Below are experts of layer 7 (counted from 0) of a mixture-of-experts language model. Rows are named router (the router's row for the expert), gate (a neuron's input weights, with its number), up (a neuron's input weights, with its number) and show model dimensions 0-191. Each number is 128 + 24 x the weight over its row's rms, rounded and kept within 0 to 255. Numbers have three digits each.
Before each expert's rows: "mostly gets" lists some tokens that are sent to it at least half of the time. This comes from a sample of Wikipedia text that the model never trained on.

# expert 11
mostly gets: ",", " (", ".", "/", " -", "),"
router:150121113114091147167148107138166163139185164147151151147133132117085108130146159140120106133083094119103150160174120198110090138140110064116110068170115125095120154129124118115164140146062125159104131121120113156128123131154130082110129128128133136122150166156143121087144070129095154127171150127146164112157142092135128170165118137145123138116137131172110135156121133138122129126142135114142116122127136138072127129151135169122178101146147116150113122130119122158128103100114132156078108130115089122132134099114111123113119114097114115142088171108110140123103098119151137123
gate0:125099104138129102162136160157106145135118160090113114102082082157165084089129111127149162116137121141112133126127106134101152178116137105151144129122116109093090134109113157174137144128109103148192103152113108127127121124117152115112163161138150148129113143127108119128160130106173134111120118147139100101137121126112173120099169134133124129112119126091155091111127140090104123113121121136144159086129077139199112091104106117146182134161137160120150160111131112110083122170178123091144098083101151131105124130110103127134121136120105108101130065125095122133111114163109105119
up0:113118117133143125118113146164142120106157108127142118096135172155137124095103150134116140158120125125086105127150113107188109131118112106119109158164126121130128112115170131136098112170167147123138164155144114087156120105096125110097127112097138113160145147118102155086152163094141154057095162109154134127131158103140141149174126097170126122069196124116120093123129122114101143112148111151137150151146086118127137133126142110123148120151141123116092130118174127145108139128114160125111097150107140152133127103109130101097101099136067101119094091105106149114138048132146136103
gate1:118138150109113122172166141111115143137111153115154144110130203126113124135108128131138122165095144079104156122135125095129134102154119140138168089157121179098133119147163121134119148137100135149138179085192139142135096119087111085135148082152133110129130143134122087108129132149099096149117161125122111149137100103121124100112145136121111132127090132133115094087127102160179138067156137151123144143165104122130167125115120123149162121154119134155094144086136166144174157149122116136106175097122129150154155120138112136095133099067160122129119115150143096160148097123108145129
up1:124143104107144140134119140136114137111140117143090134094096183113116153153106177140108139134099134128125086108133137110130140153158092100114128127140084108135103157155108120160113103143126189144114160127179146134154112134155098139127128088166117135142169121154128119108149130119136086110090105147164152123120160198150091165135155136081104146131110139132133133178131145111112139094142150102117109110087113120101150112173139091157157151150136133148106080157149139123129116103148162098127102118104149160144113153146080162137140119123122131163096161166147112101141138162149173107

# expert 14
mostly gets: " South", "The", " Re", " non", " An", " New"
router:148140132134163114106087200148145112130145133105103126114117134149163099134150070164099138126133145161152128120114149069128126119143160142161137203136128139133140135101139130132121095154151103131157126130077074106150097111139160159129154143139118136122098098147120137154113178116108104125050113110122131165114139142118142120157101131153125116128194158128146124090118088143112127114140148129136140142133134118161116119148165118096123143117105160110127174138109154109121131166160139117135093103154130101111125117148113104135120178151144123130170144085161142148167160099115118135
gate0:135130086115131131160132123120151119141129127149132165099118122122127134136134138122116127171080136117111126122158112161165122167081059165109098127145112160080120129138112132146153162170136139116128107152168112150134120149132090087145119106118140155122148126120129141118134109125144154168096126120145126110107154150142123086064106109113086146153132085101121174101148165109132135142128100139153172124153123106103055121077130164139099152137111109162105098113179147130153108158137127149177136128132112143141159096101131120109110153105083111159127177107110106104112137115158132132
up0:157181099118139084137150135146134105116155107166152118143143165098116120120140147148131103099131128121114136094109133120175116097129122130124108113166113158156160158112183090108161103116106095147167140111175135101124126131099104112100157113090172118140123128093131131100127151144121132135099115078114119143134159196141084174122138143116133102123128145085146144171114083150161157120108158123106151105134139156121106109105145162133117160126188114127107126094130172167143164141127129136115141122157109077134144157142136117114140098158145134160103151132121158158135117093160113149
gate1:099147104115121185107125135125102107149130119152093127141158135087108160144140159119124139087137117136108120118105109157116159130160115122116194112140138075128181145122088136154179142077130119115155108107119100147102130132112118139136108135065109143111149146119137117077156113145113088105081147109180123129134115109123130118113133146115134161132118131142102128145162115098141166132119130127120200122158119141141136097134126096163149095117170130178088110118111141161106125145116114127128157121123128176144105171161076133107121119132152121151126139122148081093100143158166100129
up1:114136148163134109155081124098130161100149120114141159121122108157133139116119109136147101145181141106121179116135143105157189102145133145114079151150134117125166141154190121065124118130129136092096067149121138143162113122133115123150114124150113114132133104166066149124146137157141146121157160165070135096139150099107141070160160155133109114105156142128138136142133124098130107145141138107138090156103091135119148136128138154116120123115089126141153117110146117082134136132149124147146142142131145106137118134144153191104082157156089136084101118116160107136158143109123146108

# expert 8
mostly gets: " F", " M", " O", " there", " Me", " St"
router:096124124122119130089136151120165120147090150091090138157097103145174114131173094150140129124178109097146124111122091124129156156098127113106164131189113098158085130123118112125096101133135121100117114139124135141151155162114122138113150125110115096144151116177110133125154153134136071128085083144124116171104138087148101134132125151143129130130118191127132134101134136135117119154158129153135123148156118116135138143131136131104140146103090136152150120067158173117109184152085150099141135155141086182137139122117136142119139159110128117093078100121139101141115124118077160097
gate0:143110124102138170090143135149124099163104114161095124117157153113105121147104134115141111100120099146118095126110103129106141139130130120134179111122140097134129156084108149157148145114140102137130161108124157131091118132096156142165138169061151152105099125121147145096134114120101090106090149087190132156117117128121135157074121117124135169165104103139105116127125096136142172087123107117118187085149135148150102098100163110167128105126166130150078141152104120167134102147141149123113140095108125140143126177131101109130138104150155141153165133127124107090083165134135119128
up0:124144143170143078158083104119139127088136141098131174119108121136147135125147111150109090169129148130129162130114145097134115114087126122096075126112130148152120107131192127100080103134132137128122105146124141147158110110155145139151118128163120122130135135139086141165151158121135156161150126155049138102080147141117116111153140151127103087129133093105133156121119143147123093136110122138124081152113145101098165128135120161108128141093088148166149146111164159102107128100135138128151118149134154094129144111111174133132109128129094137062117090114113104165146143084082147104
gate1:143172156115123154131117139116132173100128132148074131129104138128125122127143127128128109109147083115122141116156102104133115131103134094119172137108145100115107120188106116151134150125097120094171162131150137139154149146097115111064129119129173131144141138145133093106101141065114087130161103121132153113134139149113124120111075108131102103145108140159120076119131117150120117161119157164152095126140107114147123107162099102077159118143159136120171109082128100121179183162135168162114100154100102133100160119103146169136109119107163131139166142097121158108115113116118115121
up1:138110150127125105119142125098116147080105133133125088126119148123146118174104105149162128086139155085096075127151165129152160143110117123154138153117137122130182108122100144116113126135132124175143128165098132119139139152118145130119154119145151159136118105139173107098118103154129139121131199155104069100096163146159134125123167120095148166142156102176150091068123149084144149154101129158155103117152130150140146102117130127158158116136155124168159126107080106109150140128135171121116113147134093162140147105130125153123148128084088123154149120107117149137134140110098152084

# expert 13
mostly gets: " new", " known", " used", " work", " state", " called"
router:120099125109140091143109149124085123138151114137107070127127123133113162119078127133142172092146175119132101119095160081141156133109129150154130188099140152137122139131097109156154132169087138144183114091121113069102117104129140112161148121144146120108089115110133129115120146119114117148094122121110109127135121130092164114118105134091135116134105154131145184119151098133167147090085164126109147192141145084148177181130099112106111144137139139128147146104125121126114150146151172118165129116101166126125140160132151125121123148134118137127179087124153142146147096146166138137
gate0:123135163131084131122137142113085135117092132164111132111151141119116144158152131176123102101134153129124134152140119093135127185133111110126140102088111134147153105112108111142140131169147141142188128104124095108123143175125156139107109118140179142115129137206143178145130102190145101124060139115134162128147110149125124103150160100130145143121109160136116110099128108096128122123047149106180122109149160120091141159143144130146142119143105100105090128137125122130134123156137106131099134100163149144145126134122143128156104075143142135143090104107110146132112081143155101104
up0:155139154114128138107086089135129126094104084150113145188152098130134097120143136150119104165099131118127106139121089136144138107149160090103122092173111122150125113073095104098073126091092109106153104150169149149143117142142142116098141144143127145139151140100113114105121125113110128168162117136126128169162135138102109141172128178118153164084160105129151137139106115080167135122151133173098132138127102105079129099152134134154136122098137165134142154178099132109159153141123076169135106105121117167106143148111109127118146155148124112110184123162101130151118129131130128121
gate1:110115128070118119111156147114128109142100133143155083165129142167154127159148134081103116155135125130129125089133110108122147106148124112134136155078155103163100103148200154155136144183095132156133118163126149142163140153136116142090157131142100104110155112129141122132136107144121139084143105152184130190153120147177089115113107128092146123125126153117117091099128103094111143132140132116138110120142071101082141100158106151103126090106110110161111134131158123105118150161118145142122104116125131071109121147123176126111146105127128153125116132138146105154133128085179152145
up1:133118112131094126098138133126120124118130149114139137148116135146125113141113109094168118131131124110181106122161169142144111117123120143157132136090109142098145094117120119117122122181128094144133110139132142118123100126165129127133128123102132142132138110094126113147159117179162151141097160123132148100140123079149103090116108139085105108170146111155143127126100120110132128101171124098144090127079082145141090111119139120133130156107196138060170129092165113144149101182151109122135190144138065114144143109136096120122091150151133110146159150150177125118156080168114160139

# expert 3
mostly gets: " |", "---|---|---|---|", " 0;", "|", " 0", " MF"
router:167124087122110121127161123106164144133128105132117137146136125101156149130136145179096090130109142140123114149151122198113141118169130136087149092136125119111092107124147117115115165142121115122117111134137150142161139099171122085093138132147153100132112114150139180142130138142154138121161135146147153103092146128171112160163112151095143123135122084104142094127111160126112160176158145142132064142140142176120143116116121156120157134136163117117165122162103127132142109156133172142078146168142080075101140143124149162169156107145080119153117156150116118144101153106099136104
gate0:125152088118144134135116137138134133167155138142113158117114134178115125123152165115130158116116120161132147155160123072108120160130128133114116127135126147110129142084105152085129145119113100108164084091141133143154148141122153114122176135128175169116107129116131100116148106116137169092113137096120086144124120124109111112124173160108122128151094101111111100140115146147209199125079087155139140140156084096079103150112145117177144130142113125153111118115139105172124124135142115159123078108126137144131140078132117162141107116085127077132147151136126125169148120130136157111
up0:126122195154129190110115164133125150111093169105152157098116105074129126112125093149078095139134149115125087126125150100130106128123108152120126133115141119110144095109150140108128150113112082145110171151111150119136119159133154112156101115114135118136141145145163149125130128087105106093095141190139110121134164114132082137136096113138127113126135130105137145122118167112143144156166135120089104156099115135147176139128129115140090110154154143114121152211081103138156147148122096140122168124163132111136107123108115150170154089151164155123120129107150147102130152169139107093
gate1:153128084091118118115092145128110152104148124103164140097122118139133087146083153136130101130198109108133158089122130111111083119123141139132121103118098085128146099184130150134146133140153114144145144079159178094115109104129156103118116156175154193149093130146142153121139136156140118132155097139099121138151096148068133137124106118130138104125124130112104120131101142157161135143099152137123149163138106119167151149176117157098128152166096151105159155115157116146092088109134137165151166122112103119121145108141120134108112099156137119117139142100109190123166099131131115128
up1:145176208078141135117120098135137135138096137132106112106118107150136136091129129174141121102112129140126134132149090109097125093115140127143102119098156093109115128124118091178160071127166126120138093119129146140170111141121091108130116170082113144123140136117127107116129118124184108177120100098106088113133068125167139124137146127137142123176166096151145145171154131112106153144161127139067123132160133122096115128137105115150143134118133160172120128091156100183116090114145144136117163145125135132136162163108111124119140141119073134131126117141107117127136113178119106131

# expert 19
mostly gets: " School", " Party", " season", " work", " system", " state"
router:106120126128129101133107152106098158090137105161080108113142099111089160170111101073155168081123129106129118135096126054130184111114146154150113165101159150154141109149100129123144111124150120117176151114144124115110126129108126134131126124119177105117120137160160136118155137111131162137056105122094107154129126144125133101128084134095141140151125162142107175124137129122103098123120137152133146165160146096152172130077095125160091130135141123153133130147169158128102126111123135124168129110116168152145137167164136136108112105127140144125129123116145160120172112129184110156
gate0:139095102139135156111120083136087130102134135100125119098120117078124098165128115122119118102171100108117114128098107135112116115097172102130144095099114141144159097123138086084129170122113151179108154123093139163143123112096103126093138134122097085133136107097126131127125155129157138175110120148103145117102102095127183120132135122152126116201103126112141084136157127098119097144117107136133136127083124133157143107179164147093141112108138120093129113127147138123125117122110173110136083100080094148116138085156126159147153076110105133112140163128105176096152114124147116121
up0:136093120141140132100109177107110186121101114177112078113123113142096076142096121131159145118160089165134166160132185174114134129093125095134115094105126171107129131130091119125132130135137139135113133115140139158153145153125119170114120092120133113114125143087138103114143080168163109131109156156129094119144110132109127113127074111107096086105125076125150144130152107143115154127090131121106166158111129097122093141121123123082121143109122081149161134095119139165152130146093113126163110103125119167142124143140103114117138133130139112134126107092154119156160170143110079094
gate1:168156123129073085152167164142126098121126123151148116170163135116123140110161145083137125146109129097114121110147096174109127106098112147118139141133130169147122165123156102122131151112099124148136153156145128184122128141155147126115126113103115102145165132168108140135149126115136146122117163145139141114141148110073152115149131154150097138125148107161100111150141162147092147114121117157129117126109108131131096113168141126136131135137167160093096132079124093160135142169154169163137091069134128166114129145147142147096158168115115097120105133085170145133183086115162144173
up1:113139138139116156149138123157136170131184155135139134089164158121108155107115166114128117139177145129136140136122103134143087136150163151132135140154119155111149079098128128153111111128177176143137152147131170174121134131136077158102123139113150109120156164151134106074100140150121107141119167114168108104104157103164121097138149135163156182157132193099113097156156155125142135143136121135125127087104150118131153139146112109107101113112101128147170092163151148126173115141124123133112157148129130119156174102132116170144091147167174130148121130127112110152168123147128132112

# expert 5
mostly gets: " John", " York", "ley", " Park", " William", " San"
router:109121174114153075092125142117109141092102138131127114125135102108198133147103100150125121113194147130085150134127127109150177151102135183161132177139117122154159129129124122116054109118162117090172106119136148120135139121172120162134127108113125136135149118159104167129168125133139152106069082134130107120105135108158149095113134112171112111141127128104137138109124112131111111185166131122118137111130144153093132114106143124126128115132136117177111129136135145099153143145182163127127132096140101108137136140098137156122140146140121139117083096127174129131145177168131122086
gate0:134145145138113157077123153139101132117099089098142120124141083141104133150129123129166117122165127128097170159136128117165139067122122122133126097074190126138125120149180135154139126133113163107099129131147158118139111133124154137124134130149123153118081128144078131133137109112134130127094152169142122114089117118097131127112140096105143087131099124066150155097154151125154119116120131156128104129140112109136103155121113090097109149108083138108138089127112198125130124149105138111151129139126151110101107192162168137116072113145157133108116147088112166124123120136067137093
up0:136124147113136103099168135117140148116167158118120146117093141135126139117098090138135114125116128135154154119166122089087162132150138122157148150128077163110189114080076140114101133124124122133144112114108086130150167165137091151121116108139110146119129104076090133139083118120157127105134151126106145127127087111116091149141087127098115110101098141157145142092121180131110113128109121109131140095082127147126112100149148142150112147135107098084122140123149142116159119115147167095145100134098094135116118065143149112114141136111089142098132141107119202100129153091159122174
gate1:124157142117113142117148132188155124179093151097144128108166109118089168146157114083123114111131129141140137142076130070138143091116162156147121136160101103132133163107143117124145106124121135161063137090132173149126140137150126130149159120148111135122133139151140142150099138164110085108129125157114181140195168169141157145063084109069114112153119116121109091109156167137131112113096118148162130106167110120157127126124133139126123139125152160105098172103154159148106147130128155117129121139106110140130120129147098127116132106114089128144142127135097151112134129161130091130
up1:133132143148138116095100153138086128119166101138188134132152124154135124137149153129153135108121107137163113107093103159114101136102163137153125102121144109084171110129132151146134118104122153158140100119175075137123110129118118155146158096085132159142156118122137107118120086156169141155074102121072103122066163115109119139116126145119158106132175092123141115153110132074099146105179131130102179125074117148121110134115097122130129114142088077103151101144176116135154119139159133111133132127188104112135123150134116116167139165129091141126093139139129132138120141139131125111

# expert 21
mostly gets: "-", " and", " to", " of", " in", " or"
router:134116129125115159134117153129113163154134164138156135131121128139081093103085125103096152157107128123143153144167146176127085125136100104098118083158095114119150115096122131151148128126114166162107125175083115136125076118119119085099124129165130121152111125109120078113106119127118115118185169121113129161157104136138125140139135105106138136054132132155121078136167140123168134075100135111126134143088104127101106122151171149106138120157132132101121111106155112130116084132102061135135123112150140146104116091131156126144147147124149102117118159100128145101100086130080116148
gate0:108090146130100095184128088145118129168132146145122110143136142138123148134098096135177142119136125118092109136106104102137128206092122149132141084139152083183116121133142134137150127077118149106151132107160126163122109145089145123132116162139114111145126134150122110106153085109088148157145094098129145178133130151161109101146150137152137140150148147148116113164165134120086091155183128135189119126102136133137147129140155131139111125111092145121092090140135101128152115131163122135115152165141157132135105149085108130154112171143124108191140143177140128117134135118142101100
up0:127097117158125108165158111151134102132113138151104121128120139063130124165137161144149139098152107148162149160097108116100136114110076144114106158141101150109119159110132122129118110112157110147110072131153114091122139132139160147141140161126142115101104138144139138170120081140114132170144090153096152134151110179155169127133170118178134141117168138099147128078121135129063131135155128146131154141132141170146162104085122118120171127119177147131114096110125131118103160121107091123111147136119111143122130149080108093092108132123094158120158091128130182129113085149143124114
gate1:110117169150141103146139123108162090138105121140119083109113121056087110129121171146128131142162148125126152106113149086157112123074175112146098201120090119102151080170168135129105101148146103140146112125132127130117165146147140101131125122098113152151117125116122095132088146148118154161097159123122144128103159094157113122134146104128109127149164116169145148092169155144110145095121142112108137137153132105154172113139127115104108110157114125127118088134137167174149167137088130080157145147126140103140128096119128152161104132124134149094151148137100159144121085126120150148
up1:107114116130133094135087116134075113125107119137141116104105150161106139152095109138096118171116129117109148134165100131115103124171129182159091153165157136095085139106124145114131108158144145077135102128103153132103082149135100096108153131129133137108117168136120102086112115162136141114146107132132150114171118119133133137134144137130125145087124137120093132162118107137150078149156091124152074125097119180156070141091124129124123147076120145151091116138092128113110122105155158140137119153115135114155110090143082073087123140142176120158106153125108103157118143114152138101

# expert 18
mostly gets: " 0", " 9", " 7", " 2", " 14", " 6"
router:136125153119106132108150122138114124098096158114139157145167126153138132149135129116092081113178134139092133156179107150087179141130150117169107114118145146110119155137136163077118158105146131105124123099146107159132129144124165166141098121065137076142137144167122117129136134120166139108137083141126116107076135115119108148072111137133122127130148127110143088132100158137127104147158143117139155089119167183081156105164134115145131164129108153133103116147136132158134113121167163132089145111099092142112109151108137166160101110146115138132144145136105183122173151098136096120
gate0:146123159137078150156132159123162155120103102126123143094099158131107138108187103113144130154066144124115137088130110116129142159172145105134120108139124111080151134142136121158132141094154169146198069161093147187136118113174104103131138146150129150122106148186119124117122139134143090145121159095152105122154133126134148112092121131101120148127144128129093124102144123135161121136083140150110143136146136142138169107133133138130141120103116127103112141108121153122138140167140080127145111133074118136143103109182170134120158106117089133160152147132128109102093171142111097170
up0:118076092155163073138149135132112132103121140150144130121107098109140143129151127141153120118137132148120124136136119122153105124077136128087098121109107164142106108117129066141144103117120148101127118117154112126148095149113107099114135136085148165152128107065136115139123107117108115157158164157118122089094093149169101120140179166155149170135152114101163133143143137108131167141096142142144116104102123155140131148136094136126122115074119121114156133169070165136109116133163158144148152117173119113118162093134118137144144112112134129147060119127111142142059171094138113132
gate1:161153113120162154114097156111100116148157093153155134148109140159116099126171141138108124149146113126141096156143122145119142134141122152163142140165165114117078101131124103116149133145159138097129125108148138162141116140117110123160099143136116104153133100139129123131108151144106111137129087187118123141119138125123121108133080086086097120160076132080126110132123112112158089135135135141144113109119166125110114147116171128128122157123142071140092103141162157148150138114109148126111163187166062165135110155160120109124177177136130133131098111111099177116067166126143135141
up1:150082117120130115145146117135106092131067115120117133136137112135073129204158154120088097137104111109112132115123134149135152148141106146098129130074127133112116098096092143084113139117113115133100138132157162119127137120143095168104118168126115113111123181155166077133166158160121174134138083129152124116145134094111118104130111155173161108157135118123095128113136096156134144102133132162125086139141150167125105128118123094125131151114151163126197125154133109148165138122145084143162162178139128105077126128123104095119126124109118139130139086118108148105130105128129103157

# expert 6
mostly gets: "),", ",", " when", " ==", " until", "\","
router:137123116120108181153141148145133130154147139123167137145100152142069097121123162086144122140099089117157110140143131186130092122188121100130124098145097136088164140100141129163179142125074132161118143114150140145115131129157136056119140162135151132133150140117146111137121083150124124126190128103125109152150134136127136138129141118106148132119114151178118140191174133115147146119093127144139083129159126097118096140160119147132153131181120123089124117161151123129142090105085099119133132140132106100099135096104100110119127144105126100131113173113104113129111076141133105123
gate0:132135131141111132107124153086131099108136132110123140135125174143148147125095136160133098089117115153152120129171155140166122114148087124191150096111177121125162168139158098139122122151141136116131110099110090092124086152142173067089129138100179123113143116143090149150122118110096134094123108160143159154147136095150106128129155133130112100112121109149146114121162141148163139076108119128154126131115107139095143160159087096109078151121159107083129137133140124120149164156138127146112160114147162137119142139140161142113185120159104123130150136162105142154135191089108125137
up0:146158105175122153158100106167148132130137121115096152084074107185095127130116099140150129141116146169157115126102147113139115173130139139158136097114180145103151146106100142152107175125140172158150146089137075129168147141124152117148105135090124093125138140144116087152093128109116100125153131144128124123120137084122149159134154164089146106152128102114153083130112144162126144105115121090110113109120188144109103120080122124156137076135146131121092090114100112130135135096160114171129094151108144136129160095123106142145178115134130151127150148150152127121149138112126159136
gate1:126120136118167130160141087118143128143130092091167169135162089099141136123118161085143135125149189115137119129157154112130125147107129107081153162151105143101092120138103135148124141108180161102097115150112122132125078139114158137122129124132148118112109173118095121146136118088127176141114112105120091108117117148092099147117126092117139145160105125115158146114102132135117149056152126118133181185143110106104158113136115155157127118081077098118160151107134093146099111128131123148115148128109098160124131141137065127129148080145133148161098160125135113131109134129114171138
up1:164131160118152106142188158100151101137129134158119113145101146104134133130139162110119160095120149110119116130127139166117148103157139141148138181139134124105152092198135090097122101131073151107166135092148120118115119168128110123156141125119112144124132163095102127132099145114102140157135111131146132123134131167128146108157096122150113176095130124169110184112094162166118119130147082167144084103129114120141129174155172170150154153114126165099123145117142134126152074115196135143103078145146118140144122140122144130152129113145112132125113108113118134095103113126162159121

# expert 9
mostly gets: " 0", " October", " May", " June", " February", " April"
router:169133103139103136108111148121115101110106098117162110155136077149151141156163133154132120151200147146100109166153122109162144158152134090121147122137100123117136151115112074113098107112123134107132169120200142162135147147148117139128126146108105128126108075133114114136105115158157088108079091151145140162102137163120146108141141149146129119144112084103177119119145153127086159167167131155109107135111163186103122107099149115125148115123170126158117101174113125120132122122121123141115113103119071095123118121096106113124122117154114132152088088119110130107127171124106112130
gate0:135119157087137120157171110152116139127118104119119111169151150162157132140125106148156132133136133090113122138146163117125124085105103081142136118147099131112163138127158109160110125080128117117135124113113185108181157107176139118153126117160177118130143115163138132116125156095109112109134160122142114137101169149163091117148098138139115133121105090165115110112074134112120156107112114114144128145147140074107155083127094129162173145113153151167133110153087133182115148143169128087168113124120097162074120138133091106141127134135146120161116100109120121149151085134124140171
up0:165103134148109159128114137114117147085164098117106096092099121109124161117114140144128176147115072163136103182073163138156136146096142092080105153121112089125079096125096148157099136096117123114115144099088116174105114145140141164088129152102109135136125117127143133134133147145144174132149139121109115124175125153110124159109079161169105125131089118128129097144135131117148166156176121124112140140183121154136128153144164113122126131158145172117157119119114137109127130132109134150149124144144116091166098123094091124140127135136129151134158110163119128159117094144110153074
gate1:170170149143109113140144108108131066126121153137171124098129158102109151160140161112176138169145120126132077142127154145132115136098137147140104130115156129112113131130135111164160117113132140109157135175135175173126123108130130089131171089136132178122126119156124148147113110092130141112140167111122122101106121146155128108083175124107120097174064135119085115099140105135087150103078169121139146137170149146133129141145116143150135119124120100134063114138156114117104145120082154132148131149150098139146143126075152134176162136151108138162150091113126127118114105110128124139
up1:139119123127139123127097136140149129126127062145074103124129072140138089125087153121145176105152139108145119152124136159135153173158163109121141121111131115151093149118122088145113145158128110110128108105135123104122158136127100132084135123109089107155110127199156120146117123171149127153119158128132095156128123174145127112133107121134110150086119099110137147112147136156164132134149149134119111143139098151187133149168171071150117119111106132133120173130118143110090141151156161145161099123150162198120131155124113145114152131169152108080119162109149101168159134130126122128

# expert 2
mostly gets: " John", " William", " California", " James", " David", " Ko"
router:122105166143168105121133121138128129099076145119139130147121095117182133102109103145152089140166097153058176129116129092123151193124145185165130170123133079135126119131102128143090104111145140115160104142114131109132132127133118172142132106103110147137144129141117164146151134145152116111083109104127127110114124130140126120092140114176140082107105106094129137098131110125115141188149152116125119127111143150104117108103156101157102145124141107160099145143143162141128151141149146127108128114138115139121149150081108180121132157132148144093110064113148102140082183158122127109
gate0:094136135148164123175109121133097118132142133067130134159135144127112138109097151131190149143137118093087144153111081134138116142151143149111123132160188091142141161138120119165148127129116135135120149148159083085148138137120098111132137134137117129148109176107129153128114140101156124084120087084120139114121083162115096126099148129161129158149128126110111113092146123111121113105107174141110099146094121119147128128109164075125112094113155139132121127081145123137104117102090163141132174135072068092131135152112134154128119149118118145123088148139119096138106080110124166171
up0:158142142111164067123131144118152132160129134134100148140118148112139143076122090112147108113135139154145134169140135147170119117128157132129145152130114095097137114132111129133113084130151128114099134128117138137114136139134123122121119147150153162142181118115145144141134125125162121132100112091152134170143123098119076170151109176162085123071093128123099153123115175117120116158105143160160154136104101113118103131145129174096157122183103102142122137095135137103156116109104086158082137115173109127133140097109128195128116132141172137183089094143177139136149147092133123142
gate1:134161140126089071118082110111123118154125125107106117134117113109192129094159105143147159150116132153166143130106154130104157162118111119128134140139134124139118124093152125141129185133148157146141151161113144109140132124118133150103164146113133132162179117118119086105146136134073088138122154142148127156120126131071154161145119114127151109077105135138115155138160076111162136112093144140149109187119085123104173148125155116119156079147157161124143118159101161130120136113128106126114159124134147121149143119152140126111065121079113158178154152106128148116152154124163101108
up1:115104142129073130134135084134136114150143168106103119104115124142096140137147135092156113118133154130133134174092131131113130139102175118131111132096149179134112113109171126089126169106154133146128145113119135113141174163184089129124146151129124107120097074098124124121092103102134140122132120155144102145143161138102108173156169121089157117131121112133119126124138096144144112135131123113132095164147055193153080146124087103114151144167147079147131115137126157128120176124123118120103097135093138145079143142138157081108147105146116148100144155116150128093141095101121129116

# expert 23
mostly gets: " his", " their", " her", " him", " its", " became"
router:115150117118132127122098134131077112128130111139145085106096081181091146095164146078165146096134087111141169149084170132149124101121150160121118127105124139157100141116136172147171101100170117098120152178150158133134142183147093135122114099112107182121109107106149109108119138151128094128124172120139091130156104099101124096116135157107135132137112080132155103081172150112166131093106119113089149134137096148111114103103113107134124132110126115101131135106140118113148095120094137138147090083166151133130113114160117123096123144137136142154150103136150088134108110145119144131
gate0:160170138089119130132156133111146115144079068177123126147151110144112128128105157108180133101162128142130175097118127146151135114116137123110109167133146139118131146125157147108111141092125107101145151087147132170102103133094123098157118149111148130141106114121118107134179138135106143110116125119135149139147144162113131162086145135124103133112120108197152120116159124115155125099119176149085111142144137142138139127160111133129131121087137152153139134115080148102145114107171127146113169128129070151142032148125135166116125142113135153123175119158129130109135162110104128075
up0:167137152112129124118123115163156069132117120080135122147147140175124129113133091127088112152148092109102145108093157120149176146114111133102123139197132102100110128122151115138120131074145096117120129144106151133117148134155172160103146104102159102126149140126087088134126147128123080152158111105141132125124129138147165057105141161121114131159137137109158082147122110156157116111122137133167094143109092120126106120102155129151145090123126143179129145154140160107104146125084089147095122130104126086103119167081129127122136087111126087124139146107108124120131166130080129120
gate1:132173127118105111182178088102111177106132163116172118130128109118159151115123107115176118113126136116130156146144143144109133130195114143120110129124114155128140065178097160157111154192102143166165138157162118125119135130126105119113159084134105117119113103157097104129160124139125131139146128163148140139098125123126121149102116141135124110151141136119098148101116143123177142071162145095136140145120156104112109106105120133133114143168139101086161104103112178074106081109131117151128096125142167130157151121114134095162155128111118153142146172145127129136121091149140141128
up1:143146118102108126147108138108162124143154127129139183153124117127139139092115129145111103155120123140116101111135151102079133121163096121103090097091134157104175135147110128176127146172102122120129136110160137093119154124150152144123134058138083146132117099093110143158153094145144078164178092137146149112121118136124146173132105110106169126122104145110125136148103144121104184138141144113164102178132155120127113151116126131123130091123102153131183159141133167121121126099149135078139137106148122112127167134069111154167123108112119147118128169115113112122083137182116148118

# expert 20
mostly gets: "\n", ").", ".\"", " ==", " following", " until"
router:137177151139112136133104089107135168123165124125145138103136094116092149155155110095140055101085102100124148119118109097175104124173106131111095113137155138113111125101166128081169116110157138154138122103113110132130142140115144139155137095085138113101137182148150138057110138150117167164125130115134130121100129123128121154101129161166129144123129157098112156123142165174150108119075135175126149151137147120120174108144106109164120114130107134120150107104108129123121170134142100155145098146133166148152087145114095122137106141133165143172116116135103135076132129126120105151
gate0:119143143120143126146157127156122093098122094120111069128092117120154088141114133177170148135065133097080104085162122139141068117174112122104121104128115121166131115135125132138145139144118138140111123171183155100141126120110120152108151140157123120140147102127127164108114134121117139128107107153175172158156140119192132120111116156102131064143166091092129071110133106139124151092096088145146116113141171135128103119096104100091134124090129156141111133129111131113098151129125137135090155116122137118115149180127106140127158148138145144123131134090117131157138112156160158133
up0:129096160123135110143109154118128134181157123102099152093139105127124078111158141129167103179080139131103103104103146102157126143166112111116146125103136156112121133117132092094180126150147140103083104145106129165152148134132126126156147166165114146151130145174115138129141099145132152127125093084149106185115148092142152113156106168109103151108159129138108124123063116161134129132116140164110117135141168122151135125144137152143164122144109171099125142085102101192119143119157099146144143111153096095122168164149115133128157115135123143158124121139189134132139153140110144133
gate1:145116120100102180147108134108083149143146117124151152117108149135094138124142123152096154138137104099133107123097167088129126125149160130141143165092132131119142104117134094153179142160159119122109171117156146101093123099091113140136118121165130084104094152136098129116127151103101174134141088111140133131115099149110140117135131154105184144185137121158077163148086152107149130131139112142134110131111143105127130096145123211105131131144116147144164155150144127136140094167139146140128146173076090113131126086140136113108115082117125096123126140130119183100127155135162104115
up1:087136089086073132128123128102166121131130133109131150115125135122152157101135134095182110147110167121131096132168136102124110152113173167108117113130128141139143174152144100140099140127112099104122068139109135147139138129136081140136105188102132176152151119091156116173138164161164137107092112078093132100097147124098131122138130143154118145080112120209122107134113133126126183128142137167151111087102151137128115139139116111111156150084135125132121113110124115178160114136107103069147103132151141130117109112141125151123120112115136164142135126102149120142114109120144159127